config = dict(
    experts_per_token=4,
    router_score='sigmoid',
    balance_loss=0.0128,
    n_head=12,
    qk_norm=True,
    parallel_block=False,
    init_std_qkv=0.0999,
    init_std_up=0.0999,
    beta2=0.98,
)
Below are experts of layer 2 (counted from 0) of a mixture-of-experts language model. Rows are named router (the router's row for the expert), up (a neuron's input weights, with its number), down (a neuron's output weights, with its number) and show model dimensions 96-191. Each number is 500 + 25 x the weight over its row's rms, rounded and kept within 0 to 999. Numbers have three digits each.
Before each expert's rows: "comes after" lists some tokens at least twice as common just before its tokens as in all text; "raises" lists some tokens whose logits its average output raises strongly, later layers aside. This comes from a sample of Wikipedia text that the model never trained on. Tokens count by the router's weight.

# expert 49
comes after: "\n", ".", "===", "==", "-", "The"
raises: "ith", "eth", "ez", "ji", "inn", "ega"
router:520505532528526470467541484493480470515537511523532500519486465525462496510525478503497531495533494515534479487466507474521518500465472463474520515531464515505526478518533485532524540531472467470529476505488471487461486541478470509475483468508529463462467519462526453522511479536516469501
up0:504476466482455517531520529483518560511483489513473499477556527500530548508463518498542493503474525476492458506503479516525496485538519514489504480537515544497529493496485500490500494453515496505550477458526524505506518479488476509484511511500498493482539508504518490470475501474503520455
down0:504511473493469486512466494553466508507487501467466496505475486507556519494474494500491489485511492573527512532490507477477487511482520480501503486529474491486523511492513541499526497506564503504552454444502540517516537504534541509472511498511509514489535515473515481476531463532518505482
up1:501482508458472495505493527468441519486515502490486525452464521474552543494434533504523500501490471462489477511538467520495480492518535522528529503486510505473467485508503513475500474481525490488485516481517523485521518474508489499498520529554498527520521498487453496490457514504486481460
down1:506529492468477495495521507495417463462493531466482444501455502521534530509483496486502490476476520517490555471573541478505480519483515468464509490490504473512481526479514549509495476479509501520524468507492521535486531531502458510472497518494519543513494498555524494487530521486493493483
up2:491507441483458531520466521508517531491505454504495530498549528455541499495501481513513483505468542480508535487526475550474471500500503508548519483489521486464473515537462515476505493486495532502517490444526501490534464464506498523482506498490524517519540542518473516493509535475501492480
down2:505471508503494516450480532564512491471481520456468480522473520490572505511492508545496490477493490524478467553547494500496469506511533452500500529489449501477522536464514521553501466520515524546478531449508523499484529512478489524464503479508500508496492476543545514475506474488507501523
up3:496537476468468553552497487474513503501408493516487482485494498481535519512496482505485513491501475496491501515536516530523493463521483514524455487491502498550453522497494502513494496443511504487481541510503536497517514488493495476495524523484500491486511512517471534491506512489504506488
down3:511454481497506507482518488499498500481545502496470465514476431475520509505536491505501481525520484543502514485501505529519509482500503505491484490505514448506481528503523504523483499497513530526501463491462518494500510523555485566506494517467468551468487500446503514473505482491470543525
up4:493533471483499533526486546490523516499469505482465530459507524457506487518467492520494481556486457539511538502525535509519494510497491514519520496461499485504477492501488519473539484531518492465501494511505537533522530483521527506508509488474438482502487493507458529469484511512462481522
down4:512481507511492492497507533530502482521457489502451462467486485524550506520462519474489460470518534557465523490535443517493471481466539479467513518504489511511508514522467503518526499500484477540491498493521498541493453499500561541502488552518532496487498457547507516495499475467513480499
up5:459495457465502545546494524516477493519473471491469512486508537461527506479476500507447452518457500495479485495560534530483505527513490537506488500482512492480487512485456487496513457474527531503488492471490483496517515458507524488508533538506477507543506467534493524474477514489485489469
down5:537530477479524473464526512477443481468505486491543522491508502501473484489484565472500511500487500498547469479531480509473478538511467457524504495510470479524517495517507510466460521556549451539533463493483486567471495544493490499523553499483498485468500487468517508505481504486500496533
up6:531485494448476547513507526515493483494469472467470536497496539460484494553475519541522497480500487480503559530476461510525476510530512473486488477472474496523497509481501477511511455485516522491459483463505514524545475493519537544530485489487475492553511496504468480546492535476486542499
down6:462533525552492494482491518524478492511484494515481485518504460547500495534521504467496497530504499524478508458526529515515482510477526514447493497527510480465490504490519468532517478458502484514506509504477493499505560534524495500480464511503464514455490489507506522474519467491483488495
up7:421470512485507502507455546516497547509495513492456526512532498544552497509496512482509497479474479516492483518478462518527509465510485511538505476503531523477489480519489517501491462480493523544486481476501532493490506482519499509483509498511493540552556484488437507517488508468493524504
down7:517580476498508502461516477498499454511487497492474464551483431512512500508487485507436457524499507531503543522507495484515514506492515499487501505510487453470490505459470526523480481493496479495494530535484503500458516475492519519502526479489537498493484484522559550541505482475493462500
up8:502491487503480534529475516513524523515483505465488486486517515468504462496492493492518489502500503494486486503495487525489487519509490492539527543489497464529482466493523517459487470519518511474551498494489559463587516495463457501517507521531462492547469526506478561476459483511474532479
down8:477494518522468482527528523493480507456488513445474456519497483519546502517501542470489459504491547529502490485519470467538466540513518500455482522499499515487536519485513502504511512489523506498477418475530510534513489517491487521482528500520497546525509485493539554511497432462488483519
up9:499487502490467542543493470505501501528479518505506502497495520500539541531469501505530477480512526502510507503512464508510474488527548555516497506497529500522517500468472533463475461462512504518511516524520488500514504485485538500528505568444518524486529487524478479494481477444534494523
down9:470503498497489510498494518506493509509510503522427499559494475503504524491518481526492465481495507537476489450537494492490500452500501494477475475552537488502509534507492488531497496489542502524529491476510503488520536501516473508509533518450530499486531527531516516514497441488500513471

# expert 239
comes after: "-", ":", " |", ".", "=", "|"
raises: "ness", "lement", "ody", "PI", "odies", " others"
router:535499524529528468467543473498479462519531517523537483536480473531463476499529491501508527499531512513522483490460521469513513511468457462473506515529470501505523484511529493528516534536472466461534472522481470482465491540478470505477493461505524465462478529465522472528522498537517476503
up0:515446470464484510514474470501501511467509522472454473476467507503520506476468532464494487484477515498468481499540497521523501545504493513525494495487478545522502521473495514503510439501515520539407484486474514496530488466518499516511500536492487568506515471525517485488495510509464495482
down0:466535473507505502488527521488493488509502507473450473474457494507480490460454518489470530514457493511461455508546504495511516502519465496468504544473531490489477458481537512505472510545521487510502484490485551526525488487520473497504489500513545485555509513505489503522511512513497530494
up1:483496524469497517510514500470469507516478510478474541475529530500526476550480496526536505519515467478470492530551454501472481457515550509503456487490492500500493480498500513453491473476496516498487521505501484486520524480532505488549502521482524531530550493504473507453470500514495493477
down1:512499471508472505483506518523494513506516477492449508482496501487515554514531522497496450479483496496452509467559459510553479500472491452492498494503525496486488498479557526504470498533512497528552492459526535528486533502551519518497500460474480497491484542475495503493498546539517533493
up2:478484457435472494544492511492506522516514511493472523488514540514523493495473533500521479498524480481476550476518512492487522504510508511490516503476515528504478473497462519487500488456495497500494477522537526532537478492513538536533498544466473496520508460505456526512465522501565504517
down2:469460497487558473481513494468524477509484524517477503471493500545530487488476496476505508502514502497501506476546517462487515507480493536548502544463513503499457495464490529522472521565526471475531513504511510510535542476513487513505537512486518479475500428488521469453477467543507524517
up3:497510513516490559566448492531446530491477509531457492478521489491519515502539516472500501501506516468516550521532479497551494490513514519488521470515531509497496477495492480466531500443491495515467501457492519476550528482522513507505481590483492523508484487550494504473493485482507464515
down3:489510516552461499497480506515461506553463500534501470482482491484500526499492501505522487489503465486494478519529514479543501493479496482521478523505510545537525503499500501494489474502501462470484496482508545516524485495481534483490504468486449466485486502467536502498534471538538484488
up4:477494500499482512536483494500494540458452475527491526493529542452538544511483473450503476522526502495534497500503512511470496489501545525505535511506493515513494503501477493526489535461506484535508532510524475512512463456485525474532527511499512488553524471524501515497478464490520458475
down4:492495475497481528506528491501510509487506496470499538482510485494530494546462450476511482492528493461500483519501476516514475529508497467476493515497523514489498492471519529495508518533510513498489548538506528519499505539438454519523507496505529478562500474504472513540463490542461505496
up5:487524499510473517539513538529532505489435501458508494469472513507506558552505497476495482474528477504536510453503491483477513507493512557490507517488534500506474515459468548510517476490538485506503489478481520501544500493492554521490502540450447525534511487511468495478444485493496517511
down5:539511489520506479487495476549499514485470502499483483512523456521480481523471518445482517483512519517522499491533527505501503502449509486490503512503505495521543465457514504491560514516473509516529454495476503512500479485500472506499479560468566487529517446486515496483475499564515478500
up6:454459460464484500555471507512494526505514502493468503485503512496489477460529492491480513471457510495440505517524507514471497458532484556501463504504531517512539524532501510521498476475508541492458533509544521501529543490516513536533517530491495476536484460500486489506497509494487496496
down6:525538466482486535489519520515500498526481458515491481516489504507490515525492515498521507505479523478464477466566499470498510524500492524507508440478554496493475475490523514520481470525536507518535452451500509538503570451528494438509510464512500497502521525514514473511527530497467502465
up7:501514487500443538508526489528520517495428502503509511525483508517507536543493501506508504513494511479442502487508508521501476482535520504511511476476547514540523514511511555459502496512528507497501534499486527550515507486517524509482517533465504461524510477517524506486498490508522478500
down7:532528516522483506473466490519498513530447466505476486516482479516477487520507550512505478487538498466497497494494494562538521485448516503513510525532506511519472496510517510569500519486507452473497485476500447460534491513470469493514525518483525489483442528516534512496503440497521499540
up8:475521512491526554511494497481485521459505507526483514459517528472528518546507518490484471535504481514513473498535481536508516504509551517484461518507524459484476465471504526497486526440483539566463500488502504497525512513518497473508490524496517507524485455512497533493495537505492486467
down8:517523545518493504476471484488458519522523486514470512486507478502509556489525492511490486499492492469494458505497456545519491522468476492476504557496480542530508449508539490537472504507505463521518532508562470506495501545492498497512470462494483518507495495511515531551482500494521504475
up9:514471482532508513566474478488492505498458498472452511492470523528489546508490509508565440524477522446473506524528469533526493521558516501536477507485529496521510485493488506500482485495519505521508499468546502542493470490551509513506508516515524524523486470504467511504507475479545472503
down9:506502480489529502482553517451513479518499458537527500452427475534507506519450512520522510475484481467469520502554536503560496499498514496491501514497494569517482512501529525502468511476564487494482506466513497541504467474549508513506543487464513506533527519543467519495489496475529472510

# expert 56
comes after: " |", ":", "-", "|", ";", " by"
raises: "arily", "ately", "ary", "ously", "airs", "oles"
router:519506541524533467465534475498482471509535511518539495518487465521459483496520481500499535500527496510530481485460510476516517500462478456476509512531472513505522482514534501531529544536468467475525478515482463488459486539480476509476484469509530465460472516455521460528511493527531472491
up0:528544528503520531548463501522499537477485516476480483470529461495515471495485419448532456501515505470469489512546484509524511520531488460507485498499479482456503514492470487461505485487504519492540517497491519464526523447504562501480478483515531519497504490531476525499533495504482474477
down0:505537514520533475499516514501536530535461455495510544508495448480480513500506495478529499473526471495533515508525514510496524514501504514478522485457497531492445493492497524495525524470512479466547514518529533518487516443512510522504493507477490480486484451534502498504482481486490505509
up1:480546488474473548508468517502470520496455511493487508491505516461526485524499540497520458545474504512449539487502472530477447505534517503489489507457541494489477481482475491504511507445512491472481509483548521503519514461503519478548504503469490489544507491558500521501523493460468522511
down1:502521488492529498513479534480517480476504424493486516441509482491511504515511496480480495480538503481481483501552506479513507510510478496508508524520477491507501560479556506508511509509538438517497501484513487463482482489554529499525531478422500508489468476536479493478504438456491493483
up2:521504519494475509528475519534535514483458503488453509454519499503531485480467504480524464511515517496494493500507488499478461523537501496501534452484484494541470521493494482519495480503535495520509543517480501481543496497535494490499561494445508472550522513498469498519469442478462507497
down2:482470489464515482517520527471481512490484530518484491500481492512481490502520552487500507516508514489519470536552512468534494538481479456494517531469485484530483526534464530528544503502485543492515494478496510515492489531528528481489482486535499496479493523539483507515526500515525482523
up3:512514487503432525545492470527538556472480500511457498511509497490520514515489492522505459473534500506537494483559483498522519514545497539506509486521517507512463516470486484463491477473521487554506519517509490506553487470493503500519503511509497555556481471521509555511512519455465528473
down3:498518510455468457479544542494537499501514534480492537516469489493485467469496498485545519527511498523508507505509498489478520524519474512522504487464508526508443543461467507503469523509534488493529505522489537532460499472539470536526456508542523543492467504494494479471493490498501509517
up4:448514509456468509508503521514500549490474528482488522518483508505554523514501511526491516520503516516433517499511489495484524471494491562511500496494511526507516505484501546441489475492512508528529480507515500520534521484496485491505493515469477481549492499554504509527505524486487480521
down4:508493467503497458490506456535539499484464480465490523527505493519467484520531529469510551492508487481496511517512520523506474481471482484499493496473463495537445466504513510503530503512511479457520522487489550538503537511518507470522485525497500544501457504532515474528504502499476517507
up5:497499449441495523514467511502512523503474493473478491490490533476527494538516484478512462463515489487496507510573519493497494514526484532503515471480492505507485500512477504463495453487517535497482504493522551511529500457483492488468536508503470542515508495559491506502512505478495493506
down5:478526489525544508499540495488561465504483492510552467503500479482501482547508526501480522476512514502490493519535518537468529525505495528483499473504483517536491471513433506482495509520456496480516501500494562507513499463534474475480538501517525494505529511512457504493569517517518481461
up6:501535501491472521548461549507522503518449508451444491452538497473540511485536508504518482489523480505492505496535493495493466493549552496498523496519485537526504516470474497474475466484522525518505503494502514504524485458514542497496484534493504538546506477538500518465497466447484518471
down6:528483497488552488534549502488485536484527488488519488471471489529483512509532521496486508473505496497485503492511503482544474485509493463508476504529522489503533489503483486523510535509475458510527544530509492502497524524530536517526474496470515487472460478496495519517514505500552518489
up7:470494439505483519522456498506518519466499491526489481457529506505541497531498516487461474501475522492504514508530464519459443499536526541507498504515522510486470478506459483480460471474510541550492528489477542515505480494495502525489506530482509522535504487577479510481487499460469551464
down7:544535508470483463503509504489508466496523494489514547488499487461519529507510510526522467491513497449514515505519507503527450528449496477502486501459480508510512518468500518539491507505516486464484502515513496512489480464503491495485525516570524501519509538505447484561511499517526483519
up8:483474489504479535501476491498512498502505522509473492502519488522532526540540472502503498486489520476462515511567484487522501514529531508539485464469526509505492446487466479489478491435557483558495549508520501511516505470508542503499467542478492531541486504531487532477498536453499499524
down8:510470509509512460480494496487507501488527509470463460447525492500500546504488515467552502504540464476480533486502532503538535537512500456481526509473502512472481483515515537455537469505506500423482457491478531526474530479488546548495524511460498527438490486493484510535525438485458505496
up9:499524530485488525538491489511527509491522498486489529507479538480555470524508492517501493497491472494477491481529480539462496509532541550498469503468527476520490529516458435504499483476521496491519501506475492468498484476513484501517505510524483563512510527546503574470507489518490537498
down9:527522509518522498506514497486486487490526519515499541494500486469507416486516530472466499434446504510524462472560518526488522542489488528468496473480470512506489489518526535501470541484488525477525494476510499553464533493498498487499466500528523489493505511483493552494491539501528505506

# expert 45
comes after: "\n", " =", "==", "===", " ==", " ==="
raises: ".)", "]}", "omen", " other"
router:519502535526532469466530474500477472519534512518539493509484468520462492503523479500498532504523492520531478484463508478517511491464477460471511525530465509506532473514534494529531539533472463471527480505487468485464478545481477511476485470502530461471469524461522460531496484535527475492
up0:497468447472493558554472519518495518496470472485469509480508495517531513496494518470452462524471490516510522500533482505472469499533487500529530489461485509490506512506446500518468482426530539489469508490470538497497512474494507524523503493495488532533540483529506494489476487483449516500
down0:495486476498488507464467510479537515537503503495506519484483471483517496548519477526490562447557531508495503492525511543534476472493497492518515457517518487497507473479498490517528463456478534481486518453478470526484534508485509502503524515511516513506524570513511481493490504485499507488
up1:462450479497499504513488511489524518463451510498481518487491486466545480480480496519508494519504480501473512492555524486474497466533509558493465521516547544525502536531480552516499458518501561521465518525472505481506493437526494509490490523467465511537543505578495493508495501460506524513
down1:496522482527496526505493489498491451444521504505481480474485452527485518490533480497510505502519528532471475490486526510496537492505505521502501524506525497507488434458494497546498482467501488523534505498470488520495487538461523481485490544467500565504468522527568506468497487462502525528
up2:443508489529465526518463515478508519500505483496478520497473508542519494502519516474480504489485479524458521487529517490474517507590475495544510484487521546501502499480502525480480486448472545512485511528477500489579499450500541461516511515482489548519529512550506488527474482466505493481
down2:523546465479541487472491530497476472501512467488508475483489485522496509515468490490469530488517505534494462488548500517502510507486485437497486539491516520503525437503483526486480486495483478509532502539486490507513516458513506456484530489470535494483495554563524494542565504505469489477
up3:473508513479504531528456501486503489505492468488439526551446529465543497502427473500501461501493510492452530473518503515472483526512526490530509487474520511457529458531465480486484503453488485551455469475508548541518513477522529475515473508488421511506537453492484502515507495475485469527
down3:553519479508519501477476512508516509501492472420490517468553517542522523520488486472491516433492535485526503488521467463569504491493529514527474490514544511497529467495498477506533559510500498518511514524551501499539525485479506500539490545485533475496521478529508529498492518515494452494
up4:458473469467462510545489494523533527531490511495501481517521483505548539461505526535522527521494481473527454509508496508518541498511538506534477488463470464461472490513472513513478466440486506488464525496524521503499521493506468547473521502458481509535527495503507470544509508489484471446
down4:523519505464484496478481522525529491490496488475467514451510476497526494495529448481482518501560490497510486521545520503526524532511513495542561458553505497535501483489474544499514491520524524499516502492524500526488529543482542489491515529457455507497485502558524495489511478526444520491
up5:501519482484461507528460502496555512487460517520456507516529524553547516507484521507488480486486523489476550507539511514486474492566495521523504482487522503524506514481453487507520473497513482560496542511522499529508534485503502474532515561488476562551513502541495495509519507495481504495
down5:533542503494498509477504495525487461482472482455553524457505512517475502544507499476457485500533498505471527508484491503504496462489524485477463511574460502487494501530467551503511516490513449528525494526481534529450529494499535511553490484473499451476484518500483471489513476555511477473
up6:485462469514495543519482517531537540492511506480477474484513516487516506508522488459480451513481544531462506546557451491497464514536509496521537474437518536451478478517517498485492483474494483510503557517495528522497496502523520505534491534468497499559505511488480498477492491470491522535
down6:521487496509491493475491498547476514478499490496472484460497473497529517494549465455495493479520512522496489527560481546551532474513502518508504497544503531470488487506488533514478484512501468557514484501475513482503537485486495507460508527471520493436507511468471464503520502514482481518
up7:508450488437481524526505501529510518477495535468477507480549511476549497492493484488491480499486514503463504533512481479513474528526509520558518491503515509484495475469440492492472447456530574519490526493484493499512522518502498481476476497488498544542497497524486504496499520469500526477
down7:529526509482510573439509507496496470488520473481480497452467514509503501482492471505487509484545509496498469500540518514506475477503531494498500509523536485483473531512483478518491519529461533514524506484543500507453524557471478500521465522491484477508516512511536502517521524496529527490
up8:507454478505483544547510491474514501508504554510485514514479530467519463522488532498462513512516526473441505512536502530478487523526510550514489517478529515514488500452446495494489457473531512496509517498455516476497498497492505484505534515505492509511532467520498509473459494491470488509
down8:497493492487512510477523534516525411500496478493506476441493485529537563506528439508499450537452483484473511488509492464497484512495517524487513485532511540497495478501515489538501503496478491552526479513448466561474515488490461509506499498479540511478499483477490506536475524493516499511
up9:480534480468506539512482517469509503510459559469469498518520549516523479507526515481507495500526513485524491496509475516457542500513463498507477510465539454510477520461462500494485465513514499546475438518497537483555502484487524501521502525490498521530507499532476492502521537510480539511
down9:490570515512486524501510524516521496486448478500525497483484491547501465552501481488485517487534475534521454542522471484572486483461462450499508541541560492523490467525491493514500473492543519473526520514519459495503479510500513493501499513492513499478479538527519477510497494540525501515

# expert 194
comes after: " the", " United", "-", "|", " in", " of"
raises: "3", "2", "4", "0", "illa", "5"
router:510514543528540463466538496503493488509535507516546499511492461515446483498527490498500518509527492507518475490448503478515505498458477452477514494530481502504523476522535498522526543533482470473514483516488464492458483536471481494479488473499528458454464519462517468505493500543528470503
up0:490446529466496534553500521496555485527473460511455475519522515470503493489476511473492483503502489486506514478553474523535487518509559490556528450510516457513501469492474549516508515456456482520478491497515526521525479490492503499526516532558505551509491485536525521489474484474503478505
down0:463511524506516549506554505499461496457514481456511500511474529487540518516507534511528522466502482513487491492544481511521499532548521490483488471512486509486510504460520496484474491489505508522444512486517452488463492474504520501496535553507509478506543510521518484520516491485478513510
up1:500469483489468484525484511523483532493521523453477509441541515513493491478533510500523518546488528498492514481524543520504513528480478541519507516484479503479544502484509565471481488512483448451488517529472499498500501498499514519546522470537456520512470480501472505431479505484514543536
down1:493538475509468463524456464499479504485494557466514499473485478484489464525485533505549483491505471514455524497493519496484506502533479545517477501473534532504521515492516527444426536468504528507477552532491469491482524527484526481477466502469461492489471513511471535529536525513461505535
up2:480517467500509505506484508501493515444482484499492487475501515486503496527498506461447512485489460511486497504525545502484462457510522528530479501498515458496499511470496499467523465483494505558510475513478510477535528463538524512522462526457459499519548502576460497495482481460503521488
down2:455504514500480471552454466538493475479520516466450462522503507481501454456499528493445480494500419525524490495478499471522549501506461499505516507513502509546484536521521560492502491474496532523496534478459518527477502539493507475487499467493560500491513488472500515497506526469516471473
up3:469486481440526537506501497479514555477457500501449478471471500495531512492497523514515490511489512503480491533556496533543482485504500490519490479494508492480474501500501509486496487490492510494455476459552470509536516497515525513506452518501511533516483447513484469470477514462525525452
down3:451524507498508543574501493501490486478494509512474489503504503483518503491526524512563488476470487517511514506541541476510488530474530526530485514482546503485428488495483473516492478476545491486555544499495470499503473489519510550515503498445518513473479512527529478511476463487498500500
up4:485501515497471501511500482485502501513462481480462478452513485512572460526440493502494493470534496523438507560563516497525525488546499531528494522495530504502453501468453500462472469480477488467518529455527507509506499480511514463505518532455513531568488476516505521522485511484491485475
down4:504502497501517517554467502495471482489483489468467469461489507482492511506462520538521483488449471522489510528532497493501518496512518540521501495509524482486500496491481507460513496476520498500536522495461528523513494488540504540471491471479501509484507497518489513490488508506460550498
up5:506508488486474500540506516551481565529486503522488497539527527500508503494532494484525464506481492523511532510479464443503491491513507534506521505468456508509468534518460514457492489470500546487461541527468486510499476461531512478520492508512473496568507496492475517510517524435493551512
down5:467497501458473520570480489510495511500533495475486518496498491482517534526463485505525514480486524474512501504485489473468470464493505528517539489473471514499481507480545505463460491490507495476537555501509514533487477517497496502510498521472498497562518472488484496528555513504447495493
up6:528510477485502521473491495520497501456480531472458507534525504521487496490483525509508493520504503484471516489506537502492535481486458498528509494457460508539489512472467506496471479529478506515474482547478497510508500455538550497516503503496475501514496499509494488477536512467490526489
down6:493475487512513476547492472501459500535519474486476518515524520477514519529518501520523482496516479464508504504508518504503468479467486504483469557525510511507516518483529525504520475503474485495485509465501528512549537527509533539491549474536527520483538515475455536539512504488488522475
up7:527489489461487504521453512552465490521489442490452487503500501478518531486490550513521443494530523509482485483523461515512518481512496520479494511487488513508519488482484507503483492497480494518531442458519519535539495482557527586500509486478495517525524474503462571515488515486512523453
down7:493472538473501549535474515500523508532502480512484509542515512486544468499520512516461499491539458520467542487462519487491512503481448519492495545492472498540479514534507509471519466503489531464525540519487532535509483518522483510503492521513563523518509522538460489479499496528524518486
up8:527520514478464537507468502545472543494459524451476501560507506497525484474526462524525481506539477488480514537497494507479487506534492534468482523449543533497545506479505497506463507517499540531518501482482516496477520472513512531534528594477471483508494466498499494478503502485525495478
down8:491508520521503508486526489509477519483515498479493525478563499531544492505541497537496492469504486493487488505480510484513544470493536458484450543469474479463546519472541482504500507521500497503487518490510487502496497463508483468534526531519515514510524507500444497502518499447507438521
up9:458553502468480525529464516509536531484482487508427518524492542485526505516497489519492473486512508516494521546508481496516488451550491543541499522483512494493454496508472488488446471474507533472494511538530474517527497491513518516520460529458489541520502510551497483493479518464475534482
down9:495458503518521557555467518442488503480488472502478444495502502528530514523485489529535477481467478495523533512535530498512529504497522566528466525508519504517459517509479493529516451460523495499514529484463495507524476470549486544488483491472517540467486481504494464490550501517498491503

# expert 46
comes after: "|", " |", "-", ":", "In", " Los"
raises: "ols", " terms", "agan", "ese"
router:512501537527541466466532487505485478507533514517539495516490469521460493511519481502493529494519500514535479484453514479512518499461479450470516507530473516509528485520530499528523539532474470480522471524480455482462490546483477504478482479505530460469468525460525464525506486538524467494
up0:507505482486454566518499477507480556503520451478473505494525488525506533495511518487506493483468502490521502525523502527504488504504521529482523444500477520513456501436474502511504489475489460520492510508505486541520518461538554519517465505490463524537560486480500471507519516443496530468
down0:510499517458512506501487535491510495522501513507495488494526523538520526535523494493517522496456492486513529457472465563491516518516487484455519465488517498488516497460522490524492522490515462523472534506523512506522517444499490493549484564527503442478537476469484529498523513502484483516
up1:513520496489478506513485521523562508482477483479450463492528484539537472510506481526493491489522541523476533490523475514468448487539533532517483500456492534447536442512503455483507478496518522551469518485504519534535508468498536490515493521458498502463469501517488499473526490434482463483
down1:495500481528520512466494480510522474507482505447515491486494506434485424491470466522478523523477503515521508491534499524492451539515502533532516496477521456509481477526490477493469480516504507500542501439475525505511514543500509516508477515487553513511498524473500508475460482557472503497
up2:516482485508489528484431526507492517516490464470464487483491516453548505510496472491529446525489512484499506520499472521493448477557503508547468483480540490530515493508506522486495484448486509522491543489543526527532516481533457513497497472473486543510505498547498510491476534498474520480
down2:491494502505492511502477521553488519496532503452527526484514497538491477495459507475516497514453460470500478434467512497496460447496463488489514519505501498521471526477459501536504513502517478499532516540507504468512497467501477517512498513510540481539524464546498515463514529500523517534
up3:548537485499471527489456499527491466498467524479486505489489504525498519511504505508528526494486513474469496547517487561516504480533554511529501532470498495494492513476448474519516459454506496484470494473525509478505523476468504496493541503448465559525535515517519474497512538488470505535
down3:479497515501482499454516496521490476491527504521492495541453488554457496498460560510498504440473540519468560526537495497496479474459498467528535476473491534502516505489464495523495468513519512531522508464508465507499509540475488544492463499474537495503516531511501465497503519506497473497
up4:514487487496508498534472500499509515546417528465460500463495476478523500486480486534488433512476470470479510515493495539562462485511503490490507532515488527494461483459483524533520464470509483520497549480513481518550518467472531522494535489472464520483523493488455508508454504504539523505
down4:475492510498516522531514509478467472514488503474518489514501526526509506522479458475478508476407525484478505538486460513516492531474481494540510542499500469478505520468462480505488456495477526506508510458497521518508488542502520518513485490508497547516438514499488548509499548491508511523
up5:471494536479454503533483487504494508536454527521477535500509508447563483493478484473501502531504503464475510513487510476506482484540552498496466482496489480522500512495494505502455505513523494492521490530543500488467530483519498551494535480486439507544522470515512534522487519517517528536
down5:483529495482482470533551502558532467510488513526470490567499487504545539478470435501521471481478509508500511492522514479527510483465475453502502497477509470518482516507465539511487479509506524535519523479510503464533534519476511531503476492521509508517503498507446514488450478477496549503
up6:472528469475510556536496527449491506512503510524513522482538527437547511514520509511480521477491487579502503493504492486489443460493536509539525522474497508514477484513497506496519492517452477483529541511512506522521526442516558494512488502456467524534504477521508496490531504456526508556
down6:490439541463516455496500535520510477513511500499519513494490515506507502511464480485477542569482470505477523490476477513534455489498500530534509474461485519519485528512506493525469482508528484512519492458493503492513500499497511567493471476479490525525526507485517510493497485461564515549
up7:534491477512473523514508529496468474478523496475508536503474481503530469555508515486501457535476497470474545537513452523531486545527534475561492509466521487485510515538488491505489474493537483527464489446497511491523496505538560493558523500508486527491502508528511529513506532488474494496
down7:484462514472502515507494517492486529457546497504504473527489491530467522476493535450490489485470510496554487486496551530495487494530524526505490552515462498498484536506461561445530536489520476514486488471503496516505519523514510475530483503457509533548505534535487532462483486501471525515
up8:461512447432486531503504532532499494482488512508495531466481506483514533528484512490492473453482495510482492483512542464542528494496465515521548491500482505522466486481469531496506496472489490494528478495513485494507520492532517503478525493500465493503532488519511454518505491467549486502
down8:438517482461494540490500556498502506516503504510477519512503489493484501537480423482558492483488545508501421483522487491498455527477478495497465508500493455464466505505474540509516502484503537443507520496488470493503509442536498533512492476548488483510493502505516509507488516480489493485
up9:492476501502504514537463497537484529498499469485453521485536515489522506494497500499454490554508505512480521523507499516514493521532473552539478474529495500485466513488437515484505500494559481478469564507497524508547508474539535512533504488490475607535519493522477503498476508492524528485
down9:536483493509474515461487483488496470466459490541493474512476492498448489468525514523428524524454524489501539530489477541496494508513468520533527488555519508512507532504478525521468494539525512504479492484456488486549516541514477507528461528474562454511460497467517518497481500522505523491